Below are experts of layer 10 (counted from 0) of a mixture-of-experts language model. Rows are named router (the router's row for the expert), gate (a neuron's input weights, with its number), up (a neuron's input weights, with its number) and show model dimensions 320-351. Each number is 128 + 32 x the weight over its row's rms, rounded and kept within 0 to 255. Numbers have three digits each.
After each expert's rows: "gets" lists some tokens that make up at least twice as much of what it gets as of all text. This comes from a sample of Wikipedia text that the model never trained on. Tokens count by the router's weight.

# expert 64
router:160121163187185073127183128163131113107077085152138164115165134139167120104094149133172137131065
gate0:133104131145095070136138196136067054084096137079148177084160110077174127107137154163084139138098
up0:130117131169133072096130171156103121092114106065105156065190098106183169141126173128136134208130
gate1:130175177122131142136130148126154081088097106174107108129132103177100076125138063118137135135095
up1:123162131133185091107103159174123086092120133101099113148154126187121088115121118108160101119135
gate2:166149135127086068102112134168117080089142096111067091122135081130060142077172082158134114153097
up2:101077065154161144119092103084087186095101089087180116135095114089181097171116126114116060113140
gate3:127068150113131132100141122077138116122117146099134080125112165191118115110175141076112101102132
up3:160112145121119115130165082172074123087134130084162123087154146120128120056092160138082107114075
gate4:139129160108137202147090120135135101123098175146149137115138172125169093122106158099058108083118
up4:126121163126167225144087147154128103119093188158133159116138179144171124139106189074050100111102
gate5:106172100098184158098094119126117085096118100134156090164063156085147208116176164121142163158156
up5:147183106136212139079141129124113090061094071116139113152087150121164171096153186118137167132134
gate6:154156168123107113152111134140093115071112145173127183146078189085135176119194141111126109120116
up6:124145158085099116118146138169160165173151161120098130130061152118163089131183115085149125092150
gate7:172115140155153160185121133115103181165131154098114104150068134090089132157141073113118174131093
up7:058151132076111122100113145129171076112140152158166155115139127154156116098109155118117065142156
gets: " |", " ", " 0;", " exc", " Am", " Ch"

# expert 23
router:127136106143142097096145180169089141093119161082133115124127074155083167137084124131096087117111
gate0:131152095158148094101165124136147180106075143166147097166135108156118096143140123160115137140132
up0:159112186150145160119114169104194148091147154102158142098092168136179125134101138074151135081120
gate1:114183158187111089134156165123121109114091160121089096154147068181141134118137190089121133153111
up1:108117116109098079110146106169122094136140170137163124080142102144105093117148139147134083141052
gate2:121150103124126163152074095109144138111146130152159113109140116145063087057056124137049168122166
up2:106168116157085122116119155128146146075095120097162079108144119149071066067074144118076127108173
gate3:140116161191083135130139130123111143168147170171095100082136117116169118091148131187140137111105
up3:087142075046173149116107148132101094125083062090158137110149161147135183093059162035073112104146
gate4:096130115100140159097135119151124130181166031151188108159140135076154197119125089119096130143111
up4:158086163125104161173115116104145146062108171127115146090105160143140076122144137147175138136160
gate5:151103161132089113135192159168150182092084134069129118151047122140147116177134135187120090097106
up5:134143101107130108081120125139129197132094110093097124146145154144101143114065162093105062104112
gate6:066160062094139147160160169113105112095171115093136141112146155162120149131118109101085190154136
up6:141091169130094128147107086097169140183166158146126170134096174086097138100160132180108079139145
gate7:129117151108172085148089178150101108119155122092232137119127107169144129107095143133167111118143
up7:125110153128086159142136079111158130160100159154107136085079183090138143134160081096104150113095
gets: " a", " each", " every", " A", " one", " another"

# expert 1
router:061093178140114130164109146128129120089150097128181161132053076154132114201130148083080134142131
gate0:114086178119095107127105150139133128149166168084119118140168159152098179091121167151125104173133
up0:122140189125130127129141126181114132158139174090118144150101149133156076147102192137096106143124
gate1:113053153160082202124104162155107122125141102150149091160089178126124184159126158130177072173084
up1:162209094094170072121144097101139112134136142112100163097179084114111097094142100139103177085174
gate2:122065138153152153110154143126109135118175138128109051082107134119116088176136056141105149126136
up2:103118156127106103148160148109094132114150154120153104125092129146132097204125112120081127106154
gate3:141109151103147148128108136142124084112147109141118165090179129146079115201057152110138098153156
up3:127157131151105176121170104158171181138179140145121098114127142077166141047182059158120176094126
gate4:158156103080154147181108145128125116122147171079081170145117116128143122091150132114124088147096
up4:108139121187175234130125099153148132124124116160134138148129136096092140169128072122164118104180
gate5:090151172093082078143183110191151151094077123114145101115162095183140055138104113101085116234131
up5:157101139168050118105096100158072154160161110095141099152147172098106132115186104145134097164118
gate6:116102123187111152120120146153199140115082099114113139162078144159133122082215111129165116189109
up6:127132123076182102178127126106092113135173144114136115085137143122153148162072089108114140074146
gate7:100112169103151133122120114179175135093147142110142084122150159125147134136094168110131037143151
up7:149089140150095202118096162117127147094168142118144225136141071109169132089128089087158106170119
gets: "==", "===", " ==", "\n", "====", " ==="

# expert 113
router:149089135151121114188109118089145149119136147140190198124069108168099143142121099088083128190160
gate0:137123082111097160138096109129132134132085167137114123112148155168150133067134172155108140156131
up0:113113182128133108114117175142136098100153082146133118108109144071102145177164054098143085145136
gate1:109221126109106127151090148162104193117165126157105111116169136130133148132146068101144088136092
up1:146156115140071151149086141141034156113214100153153115144118145156091172111077157117131092140105
gate2:116119133148130126143116125109164186107183161196147101149138118102114067159170110153147045127180
up2:120131085167157121142146109104135134118162120121140077133097103135150042119153139115141104144149
gate3:129097137118097113120053093111108188148113131084107141099138086173092153092165084198117105091144
up3:154180192135144111119177151093155168108155076164107066128120096122194143125074145083136173086104
gate4:132056130100063182122112101125087092145079151115135166159098142149095186153161152186143132155129
up4:126053145139083175141142128104115121151109128130140168153102109143109178116145177179167102169111
gate5:118115167142086101146166119144129088112191092177136191108099110087149100151154131121125101165073
up5:109117180155118108121102128153090097114150054217126177162108107134123093203174141142132089190103
gate6:119093150135121222148114096080089114125098112087153153159124132088093095137123171145115149052160
up6:156121160114147104127059120108156171093106147048157163111116129167184122138177043131128195183128
gate7:139134083104151190135196141142072158160095202124122100101143140159127110160154105106133124082122
up7:098151142122123110082090107155180120091154078132122144154121173109136128143126186185155143117169
gets: "\n", "—", " \"", " [", " (", "–"

# expert 118
router:112123138113159110151080101169138144144070050169127168143101092133089110178168104104160079112125
gate0:205140139143140150119077125124134178035115095112108119098193140145151109090131129125149125144185
up0:027073161068074111141160127105179064204198174139141122134065135108132183129102149156117143120098
gate1:127161163087122142161157147171156098080092112143170152142093117110175101129124172097167094086117
up1:147087125148105129071087082116082174183144141097115125069156119180111147162121092174095173160154
gate2:119133131177198158152145139180129139086100066148168115126156135087087182143085117096127124101136
up2:136143128120085126120146178163145169162166112153189211146113128147090076162126115105118161144149
gate3:096132106156135101158077120133142108081110141145151135160071085116082121158197103107139124133096
up3:129105137090094160123146098111136091193161144111102105103166146135164175086079134173113180127161
gate4:152138133133157146138145197051129147099131102132113089124144125148149087115124135113098116160091
up4:152131085073125134129115174055093171105131130122094125137132077206066120089174115145090092152115
gate5:109180108097167136146143167113110070116094098123083137162095116122085123176162149151159082092125
up5:127083119154065117117142099163150175134150161124168114123142144148135125098104135124115167160135
gate6:145119077162111142130068098137055172107135107149075139142075104106089116172147189073154100195101
up6:202139172123128123101190180106168109173145166100173125172175114189167100130117127151061138106179
gate7:109106090095160143145168135128155140126095154150153124127159130087187090172117109122072128133197
up7:115135086120172146112152160151168100105099151119147121100175147098152090148120110113075123095214
gets: "\n", " ==", "==", "===", "|", " ==="

# expert 61
router:120138086130125111132130144084065135097158140099141158099121072178148112145141160123225100121131
gate0:151176142140112178131091124134110177133104146136114094089114111150109074166156118159149107118102
up0:080107146083139073053158131179128043106095111107128128136135148108108166122120190101128116177150
gate1:119138084091155104141142078127068128154120072144159156136123086129155143123131119152170143134131
up1:123158091103187107171145113139107143136109059101133146102173083134196124111083128175178101144164
gate2:095111106094048091154142092118080088125149120054145132144112155096074149130184108099161144115114
up2:130088161129152150121103174117179171115109149204117150098131121118172117127089134125083182185199
gate3:137141098153146123146113121147167133133138093167092094081145147089193148071180094159134133164114
up3:129133171133128126109134091107094117180118133154165197184081146138080114155096112112102163147142
gate4:082121152118079137114151150099089059143187152187157094128171106147141208087081108090102149101114
up4:084156103152111066143176192132082105143192132114133076131101113133154181075112096146155167103096
gate5:089166123118111202095145131068113168149166176129154146159121102157173116124135141134134178129099
up5:117143082162139193087134151127115173093143188112152132137130134170167132097125103114155148130074
gate6:123156091125117117132107121126127120082136150123188048159123117169095129148172180113141169091147
up6:075139065153090169217125150082140096060130115104103094106162124167137168149143163080115110142120
gate7:136078162113095121107118105155065132086148137091143101124086096098097126167156122151116140160138
up7:171133077116140147121127125152104152134133145140095140099129140164136027113153129146102133120093
gets: "h", "e", "i", " H", " K", " G"

# expert 68
router:116131137136101176142129182163102142137109223070130058107105127098130096104145130174144119126101
gate0:110189137149145112095137167171151161165117121139153137126092116121102063072155126161116183136163
up0:111075154085121157136104065105118134080192134148116167081168179138136193133102118099127088115149
gate1:155117143123152081199168122128094159121104122157138103122080115116191105175094105093149081174155
up1:148163098138143174048112180133148130142120126088114113114147117135052146082173163138119170082096
gate2:118133163110112118183125143109094091125131114115091124087139124122144064161164190080162115156127
up2:127162144126078100168098131131122133121086137140072159121144073114142113139148150115097078150107
gate3:155199086177150105135179145149177139118101081130117111142166167136161132102064134172127093116121
up3:108154125130137150109128148124160144115104143109143099151131064171136120143152141186131075138077
gate4:122130074078095147134133095186140122170124177141130124116161164134093168090121096114136154072214
up4:107139114127132131182167110105131117093213106163074147158135141088202116223166189153145168134163
gate5:134152173136112085169122126180117140096109073121087150097136139103131129148130184166109083159101
up5:076084079104133119153040120095172129127126190170126162110150124174142176089137119093121149114192
gate6:103106124166188114137173168126082154104114168086100117161122099155128092164152132166164123110113
up6:084067159135112125103101109121141113061196158109068149110124198128091144061135135123133128147119
gate7:143096188106106160153063148095103103085106078124165136096143069177113097147142158137118122160145
up7:087165146167134088067076127133170129192129156126152109149088158089105133111187121142115168126118
gets: " and", " a", " American", " former", "),", " player"

# expert 2
router:146152160151148120176097128133125119092108106143163163126159127110190143145161098135130078100103
gate0:159101088099152100109155144127121135131117099154104120093144148111144171169142063139072130115173
up0:147139119165138045116136193131092126154118102151131087096174090166146174127124112160114107157142
gate1:128140068173152106126123176115130132086132128134154144119127115143153112095094104153098117108125
up1:137092218112141121122148091166140118118114119129104167069159122097115149160135148107146138173122
gate2:104105086089129132123138121159136102093110098110152112102147142132142087188172105141062154149153
up2:080122099156179119104086131150094107171132088173114087157152173164144155106157174090142147108060
gate3:198143131155112109139160167135173181110060125094095150141157070090158058161178138066120118081055
up3:070176120129174144129068106158139128105127130101094125096089120198147099158181138130123075167159
gate4:172154116139147131121128157139123086141132185200145137127197091138130181113108130169140151157119
up4:093108105161143139126134133094146132041172133068115134021113161115165099150104109168050140143139
gate5:124075162113133195108124154130110160129124140130129103122085163106127086091150134121167134089143
up5:177183173094195146081137119140162087139140103173106182098084132092127147127110061161090128179157
gate6:142172183095154174134110155155131153087159136114130107149100159119108103210177061159127127142130
up6:156152162106148169155102117157095144101160135068136086131105166095122132214163039162130103165179
gate7:139095134100078129119110111115139107084171139133133194107099101108126203125199173181128038090103
up7:139158123137145135174125145108140125081135151108179161099089131107172148133231151158125080128075
gets: " |", ";", ":", " /", " –", " School,"

# expert 27
router:166137157069150158152138120135152152138112098150175114136121167146161117082079149135080164083143
gate0:116183159111080138140110109142161169063137170113111126131128128140112131135144113185142098106086
up0:145184128131128093149135125134158172121095144111136097130096161101153100107118171157145128093098
gate1:107133095072166132091173051145143086141110154099106099109117146115096138150085168143143093160156
up1:160146130034178125146164070116126144106126113161123124139131188132123100123082149108135129139151
gate2:157139136136212102137206155125091132121132085174139116135140134113152146146085111081093120065129
up2:076126110146116134123125125091067164176187120142136073136204087156102169110076114190163096112078
gate3:135128139175093097152060167131132072159098120148149111152132139149141094133129093088143163101159
up3:108143167123106158123114113115141219066185149115139139116127094088143147135107161150125078195134
gate4:201099161094211171121079059148109065137134133088110190122151111142151139116106125126155141104095
up4:167144166175191151140100051127122105090114107104181111168107086188134151107095113130130178054088
gate5:147165127130075129149114137162181070125102118164121128121130156167126165128122125168111113141117
up5:198174139104158112164106105145199051139077088197139090124147176123149128122120081147119167101138
gate6:106127141145089160119102119157134169148193164088125132132078133091099144120121099076112139167113
up6:117112116191129109099115141113112075133136178101116153096149120146149156154139140155139096114163
gate7:057155088200000123139093120124125160121175151088138133113063150131111211137153181153093133136106
up7:198146123084249140106105173133100061164102100137113168127172098120097097160105077096178111126165
gets: "\n", "-", " information", " classification", " (0)", "°E"

# expert 9
router:139129130152138132178127113106122114118127148139172192146106090115132139124118143155074131163158
gate0:083117166126172160131127098159165061103132064160111100075111151120109126118206125145124091163131
up0:180081058086065182079122176092114152173135157115079138109163127127108144158090098056175183101127
gate1:119148150126124101106074082163129175090080114110132127125133126158115106114144119155085128131164
up1:145114103128136152112156123130105130145110143149057143128149162108104182124117100061117140112167
gate2:071103105111157096181166167140146124138140112140134119163139140103133134174172139179155066134105
up2:172108065117100179116153102074086055189147192147079113041121154134093090097174088096151146113156
gate3:154152163112134113145104073143156147178097126065134089163211136143134121038069172122119083090135
up3:157109142101114111128147195155089077107152162162096142118108138108131132104136111122163145159068
gate4:204107079082110125147135139138154112098055137107111083151150154147108119127129125159117144158141
up4:095113168144119135135143127122124175171122149103123154134131128122086134113086120103147110068087
gate5:148181194102151139116152101179116161114081135132129134182105183109158103139074132153115167083119
up5:117066093128113137139111124064139108151135150138102117082167095158101167106147116107134162141160
gate6:122119112175108076085089180135126126102150140038080119102156149109158172046066074078123192162092
up6:101117094077128196125154087117111127176117129213106112170150135123122139172177139118177077117195
gate7:125122102120148138108161110167122129118110143202119127112149150128148112129097119174112185103173
up7:055118142135097158084076189087152137112109134118107151128141147125087094149118099068151124157084
gets: ".", "s.", ").", "\".", "es.", "a."

# expert 3
router:126138170146130134088175108165152111134152116112174163174092080116148143118095156140157120051142
gate0:082200090097143172134129098110100096146106174090131141168155114181128073093099158139153168148040
up0:114190102088170143110171115157106106135057144109163124162152077200121124100097160164176142097076
gate1:179185105160142051166120126107086125142116143119142107179092193103150120113145161172116172180098
up1:123107156134115163129136171058104133142189146137090116093188099160195160114097095094081137069160
gate2:109142135161085133117122147107113125102072105079090114156103144133147000146138136177146125114086
up2:109148142149111131117123164133134133069059097116126169153092105105115076131110147119164121085054
gate3:126134082196156147181158091114165126130084131169138125112088118140158128156157147148086185104162
up3:138097091125168114106180167115141155079095097140083112158149146148179163119122161114172085146132
gate4:078175152127130141079119119146102096100125127122114101054182136140133149088124098140102072138154
up4:115151151138072159134125149172146169126162056153154161143139130108127127138104165159145120125114
gate5:135140113168098140140066098149120165120126092150144137158136124097188076103162154167133171132129
up5:113143147077105110170122176134151143115132127179135185052154128160084197155073087109093135147136
gate6:114162115140134102120128093093045138171080114120197087132133128115075140111092166186087075108074
up6:082125133140163144134218094169063121138188090109194101153130100102134165143100163072129057111141
gate7:196108097116121181103098056158068111144157185091101113137115193163112099086239146067118140110190
up7:102127154116127070120160210069179193149139077136142131116123102117123116177097110154159128162097
gets: ".", " than", " U.S.", ":", "s.", " A."

# expert 66
router:106090147125204147178137119074186120091067145127149177178096150081162148142101121081143170114165
gate0:120134085079189114115084050184077095171109167113100097158163169180134119129128148151137097092170
up0:121126080079201120133105063197044106150093163112128105161140168146165080141093122149128149072186
gate1:097127187115121086114101183151083097132123126103131114148117084097167153119128167150106080127102
up1:103088113171088117121133155171129121061182122173118133081172100104102150146139147142069084177116
gate2:146132151147085152135162078144174085106153149142169114075060112130109116168124103058150119087071
up2:140143140138149127124123175132090158178124082128121148162170126122130095079141123180102165160187
gate3:150102177144121113117050100118136119132139128196106105119151129108117159106143148097156133209125
up3:155107085096074138101139122149055113119147186084088110112157082134087128103144119145114078126094
gate4:136163115084063150125143151167103058124144134119126156145194175063102131089132101154125100123091
up4:144057154156137068103103113113118164122124160123128114080101081152107151134128141126150109158136
gate5:117195108165120090105150119130145139152127115135133164105123090081124102157115123127123137099074
up5:139173099108188107181105124104191167103087127108150153165112141105185117166098066170134143119165
gate6:068080114101166192073023139146118109121164146076120098108095139118105110129189131149144140173101
up6:165127148130139150157100201115109119148102100100159124148126127150147110150144092161126111115141
gate7:099082115104101152098115109092139121163137167116142064108190065135093123152166088181105169110098
up7:114152149152100163099110158152087080087112090128103138094153079114101101121164137090146160135070
gets: "\n", "|", " M", " Z", " ", " V"

# expert 40
router:167125092139153170154124143130158093129108124166145104130093151077182096141147079134097147080135
gate0:124102107134134171178089012099181069080098138152143109115122164178095194114147162109069138104197
up0:142142140129118098188102073134148116069110132131179063173094171130127180129105159118063122113127
gate1:115159117155135062157160142143127172082111147140152151170159089151131163130085126126061106057095
up1:116138139210131086145131184089136143097127079113149163163181118150165085133113123012105112093017
gate2:139162121164152105169090175087123122111103140135139134143148110070118143101139133145059093188120
up2:119125166164094090160149097091104103109089149052136122132120110117131111155097117156108118091075
gate3:120155138156113066101182147111175141117116131101083136143132151155164142159159092126121179116084
up3:167076130035089143109153099169077138138170169091157132169084116070130147118148163135130076178149
gate4:123159135139126084160147142104147145079147134106231153158111114081181148152103108137121128114147
up4:125170081127149122159135167096106117053147098118131114076185151072142140119109137148097099109117
gate5:106081116159105159076163151127159143164097100137044128169099112133156054079099109174104148120108
up5:161160150100153171161061110139170074148123165099113174165161078084107146129110151157112087153116
gate6:160154153176171105118135134198133164162094120106151110082182119094121137180163073083125131097134
up6:160142117161127131097141148167165139152140091115079111157143193113131132115131145148136147153145
gate7:096123116149130132162119127118081121086176201113151108126164168153142129142203208140117147100160
up7:110083118112068159166112111113097110094182173090141128202142172174128096133207148124124094118164
gets: " of", " in", ",", "a,", " New", " from"

# expert 67
router:141121147130162170098117206155094092099099181082097103154131095153116107150100092120110130137098
gate0:185138147162146133152113143126134146088090173137125131178171103144084118186110066177145078118107
up0:157143091131083183162112120120114139122134142128122162204151106100118143070072165143116125087146
gate1:137225133116124102118125114200103129113118147105189101168102100141098159160087142159158138086094
up1:108093126155174156180130159078160139157131128153109089088062182104155136092149135115124119174156
gate2:073125188075147163170116115120102206122123152116116098120108156131226092120119160118137092179126
up2:084155153085159160196111143121087180098132142120156058181109116089198099146129166159155095166068
gate3:147166113165118106070094106096137140149098195110079074115125107171085099127173074094133113139114
up3:153132135185143057123146165177209154111085137161165099093131126151105128112128100134130106124096
gate4:129129135131107160175116145128132111164110093077185143163135114110125130110138119099154158133138
up4:135166099161110085137158167106134148105089094065131093175144095108124119099100137095138108144141
gate5:105121093126157163111151147151149113124139154121165168027175080176165106121117175080108100112142
up5:148113117147127098137148119098108106069154125120186136092135062153137090167111124106157123124141
gate6:169104083127148104063157110167134099061144101100090115125100118152111125124087171101121128125127
up6:114086106127127111102199130172127102097111130152124156098138137171138137202113140084152155129088
gate7:130142145073165173121158146162113112146098081066100124125116167132173100148095173145098152064092
up7:126090165117126140154136136135119158137134086166129118137119113109087164139126154148164089070151
gets: " |", " film", " first", " video", " series", " television"

# expert 98
router:115115143081132114179153135069141094062155162129161148180117143151117143105101147133129152164146
gate0:142129146054104098135154131126133173138074084075123125136160076148104198070118161126128142146141
up0:108057149158092153125109113127085148133154203156119143102078133028141150129081134176146095119118
gate1:121120149050141129120167129142123131154128115100131162118149096129155099102171122102133169114101
up1:105158155080137119138169145113150151129141097106157160122145128093183117136169138098142158093054
gate2:180156143183099122095182105117172106162160094155099143109167164111196135119068141123104143113023
up2:120115132095151151072105089154133126075076162131092079140064146129101104133116104075200133129211
gate3:168137119080141122147131150100104078112151129127138157134112031110119166133122147091117088120104
up3:208111156105150117119107156128155067109163121113129142099106085090111171147132113100141117112095
gate4:091141136089097090156120148183086163186121098107154096124112182062149127172109128084144102069079
up4:098131175075124086142189147141117128141119137110141129142097125105143129108113140123183110060147
gate5:112171121187119138137166142159082106131114133114137097149176103161093081091151146139108176183103
up5:131131124176103124105149091134114056102160168092142106129139086124111110111138185199094192169142
gate6:137073156104151147090145087144114105105167141128145198095131104124204131129137148132109086096114
up6:117210100159100151133105077131113139138102112147121042159129212122109090155088102144165187147164
gate7:123102102189175129105131114158140159122085145128123073067126090147160114119136092109075101130141
up7:143108123181129113122109117144199149147098126090155105102150081093115110154162071128111164204145
gets: "\n", "|", " 2", " 3", " 1", " 4"

# expert 57
router:149072140099124181175132099128061115174144127189176181148115163058123158101039195155171088176109
gate0:141086094151203093112146185149148087140092111146129140060171110184124104120108112136089143146144
up0:150153095134092074108125148113138096164162119126117177095110078117113144126146167156140159173159
gate1:124136190163048091118133164102141171135106143130094083100143070155054076144128108075172077113139
up1:108195161149048157145148144126132174157086165154131092132096134205096152132144134094146082092105
gate2:118132098173148167110171173145121023203105136164098117118149187091097129123141137082097159143103
up2:105129114157138135115168181148130036161121166146130131104159151076123128069098143087164101108110
gate3:121088176095138163133152096119124082144138052119102104111152143066159121133124107124187150162140
up3:172150161097156102119113113085138102085097110154123145134155096152141165107119138133180114128124
gate4:188113172054172144154153182131138121103117096108127179102154108125165106180105113084149095130090
up4:125113185145147114128081134109184155086082125142143119121146062135166143112150057121113165094142
gate5:137135088121111193124118162142130175145082149128110155149181134133164191178132111123127138082165
up5:125159114120056100111133172139116164128117109154106154102149074064112172182143130151118134148158
gate6:134157120099113138103119132178146134139163154174124122198131106220098149133106112128132108120172
up6:149107107138090172094117064174133165164122070102101096135126071100116108156168098102133130104130
gate7:156125101098165125114115208129114120145091140107123116119123109115097105146125120093180091106107
up7:080138139178071129123097046101125118123151154160105128150164139149114166085118164106114120182163
gets: " |", " 0;", " —;", " 5;", " 1;", " 4;"

# expert 16
router:161129140118115116161148148097152178096102117122155154125089134084186119102104085074116153099173
gate0:189160160156193139147131138133166129143084136068134081135168123150171132064101152139175111128158
up0:139196085105173097141180126147123138116093134090122031119145187151131145059066120158182100124158
gate1:163022107057120180116152152126073106127133077115138111096111119150061103116111140131108143119143
up1:140176170195185097116099104162154163128110196160134178131131135101169197166177079133147137116138
gate2:154133195121122139131121156143225136141120157093134136101148129101175146133112089081155113133116
up2:098133064115064087127151111128046097182121122163120134135110138202061192172171143172113120081139
gate3:151155165077136117120142139154159098141112062138137167189134110161143204201131108123135167139158
up3:084237113072103110130084139139106105146081180104144118160127138168136172136163176111093108058058
gate4:118121097077113112128182184098147160154074134067115119082150148085208173129137079095150163103144
up4:166149158152123178100083055148134106145156148209128146133132116163045113145142183180116066172105
gate5:185189112160163162093131139231104091120121081123102085025162169101127085179126130140061118032121
up5:112135166102159022083162133080132080129164120168100124091150152108125159141094208152121074198063
gate6:088153079067185193127138141193113136140097112121113118091177149121126107166105110135169166046143
up6:135221099125173159127140149189103136099094119102139087127148176073158097150131148129114140049114
gate7:118217133135149149126148140135189159088131137111117080112205171153151132117164114117148071106133
up7:124084121131118095119141144131079123162123134127111111158114142104175212154146161150095179112149
gets: "\n", "\n ", "\n   ", "\n\n", "\n     ", "\n               "

# expert 104
router:120155100151141141166136116156107163156104102124175126170111131144099123163129164088164068117121
gate0:067139140142065144140136132118132131151143097055134099109129171158133131116141114157130110147114
up0:044152112142049095138093144119099130098135112065155106095095115143152121154148142156185125126104
gate1:136152171072108132178127115075165102198125105115102140110119180146148115054175131167080177114146
up1:074156122185106092114128112169143122165117185088154075157137144119132144170083116106143145100135
gate2:166136129141165118134173110079144123108074139156117109105117106122117092141087130139137214111137
up2:154185128167141140170170154101135179103105134087146127164113149143187099128134125077134159139108
gate3:098093113108122142146134087105098138115102143126179138092087099151114093130131125154177139127128
up3:113101108098114161116113073122107093092112143129190134138092171119095048118173140150180121155103
gate4:109121108134134077137213126111113169180136106154102113139154120107105167123154139122077056127135
up4:140135125148167101164197146086113158120164157140091122163128122140131165124169125126122108115150
gate5:160092131147120164152164142071078140136172109111128161117154105119128162109080118138133124141135
up5:099071097115116119131166138082090130112120105151129157113152060098153189124120119183171104139115
gate6:170122115144167153107170173097155120101088142108137114154139105178141159126174075127102132109139
up6:191071103180145157147107145109146117144111125095112204160114101123150143107147094179100140181163
gate7:151140137121104126151074134152146202120096112155080168145150078130142132200156140116106151157137
up7:133125130148094072140091132120087215093085084159096126174109122126170067174143119117136130069093
gets: "\n", " =", "ia", "us", ")", "is"

# expert 69
router:144152122071124170103170093107125091167104168106156157113071125144138091164140155091117148120095
gate0:108166200121179114144113128106137151105000188238139092138090157091122153170140147134171138111119
up0:138088150059130092140145144130069072185104141147123159142146148167082169120087131120104092170155
gate1:150136100110211147136121140139128122123128139120068157092089083113072104103152113155127102083123
up1:132121163139118166142122095094122100121148108145192177172175122141209151121120150166139143103112
gate2:195114082148127140135149057146109122121094107056137125084115132087087136121164142136084122047130
up2:095185152153147086129143194139139103130180116146103124170109169088169156132094070102195073112068
gate3:154100136170045179146115122175119064105181164113153121104172138128054173122180164100111112118138
up3:103140109169071146130119142139138059068186127096160083133179115125100160105184166114145082078110
gate4:204177127143144123088104100129080165107164154112142100079172165196089125066119174155072119138165
up4:073092129086153115171131093160181102125149159168108205120166145114139128130192156129136156141169
gate5:182178111127112074164130106084110125108085080110156106142061108133146110155153114099160177103141
up5:112155116166076092189112135141123131137108147079131133195108134135106129172216096110132207104143
gate6:170187132166105127102110135067131114143175144083118088133094131107153136089179140128172130150119
up6:121113163116147106103105128136123161165170139068126152125139111128138138112131173056104111203141
gate7:113174146089089132162112126133097183121162185167132142057100104115145151190143131141142111109138
up7:128117162109147141156070150119136198099149156211122136117123097157116161179156083144127119116140
gets: "h", " K", "k", "z", "en", "ch"

# expert 85
router:141148106141113136143099113055144154113093108157142170159104167157185128171133061112030209146132
gate0:131133096176144120115099148091144128137156162162113079147105221126146164143099145152145099170093
up0:154093146163094073130156111111101144103129150128159113111182087084140130110153124151175108111075
gate1:151135158099062129136097097143162155102087185099137142139108108114137123107165120126133109174118
up1:111157176085108144160092099105184125058099124111153122168104185138147076145098089113085143115104
gate2:124119120071105142105099110152130133139132089189115128162122099131064104109073182144108138111104
up2:150108122176145099126113163103113116120155169120130121120118131121168143143155107138150125158187
gate3:132093113145136138128136093166138164160103066097088129157169134134137113114112159099106166085155
up3:152105132161131146144141094165133087125121099145062107155134173123118172138123124130103150096170
gate4:158168115211149118122139115178095168057100132124144151074166062113110111098121130111148151193084
up4:118031155054157145121166155153078111191124134121119124118081115122088153176176191136109092046190
gate5:119115156150096141173112173139126083121154136138129149093148138122152162142164136058159130149133
up5:149103146065192136094115099133092114120115143094086132153108083127087159123146130215094140138150
gate6:131110123042138146181194165098140167096107121175162104121102173117130150144184085110169113042077
up6:125088121159116100101099160028143109131129116116125132140114121112102100122113145111119131219142
gate7:133121093043132173113169081061152094105118157089104082113101188156171123134036111155083113148096
up7:140133110151071128126135114150166071149140102159150147080155150135169163156150122062119152159083
gets: "-", "\n", "ensis", "(", "idae", "is"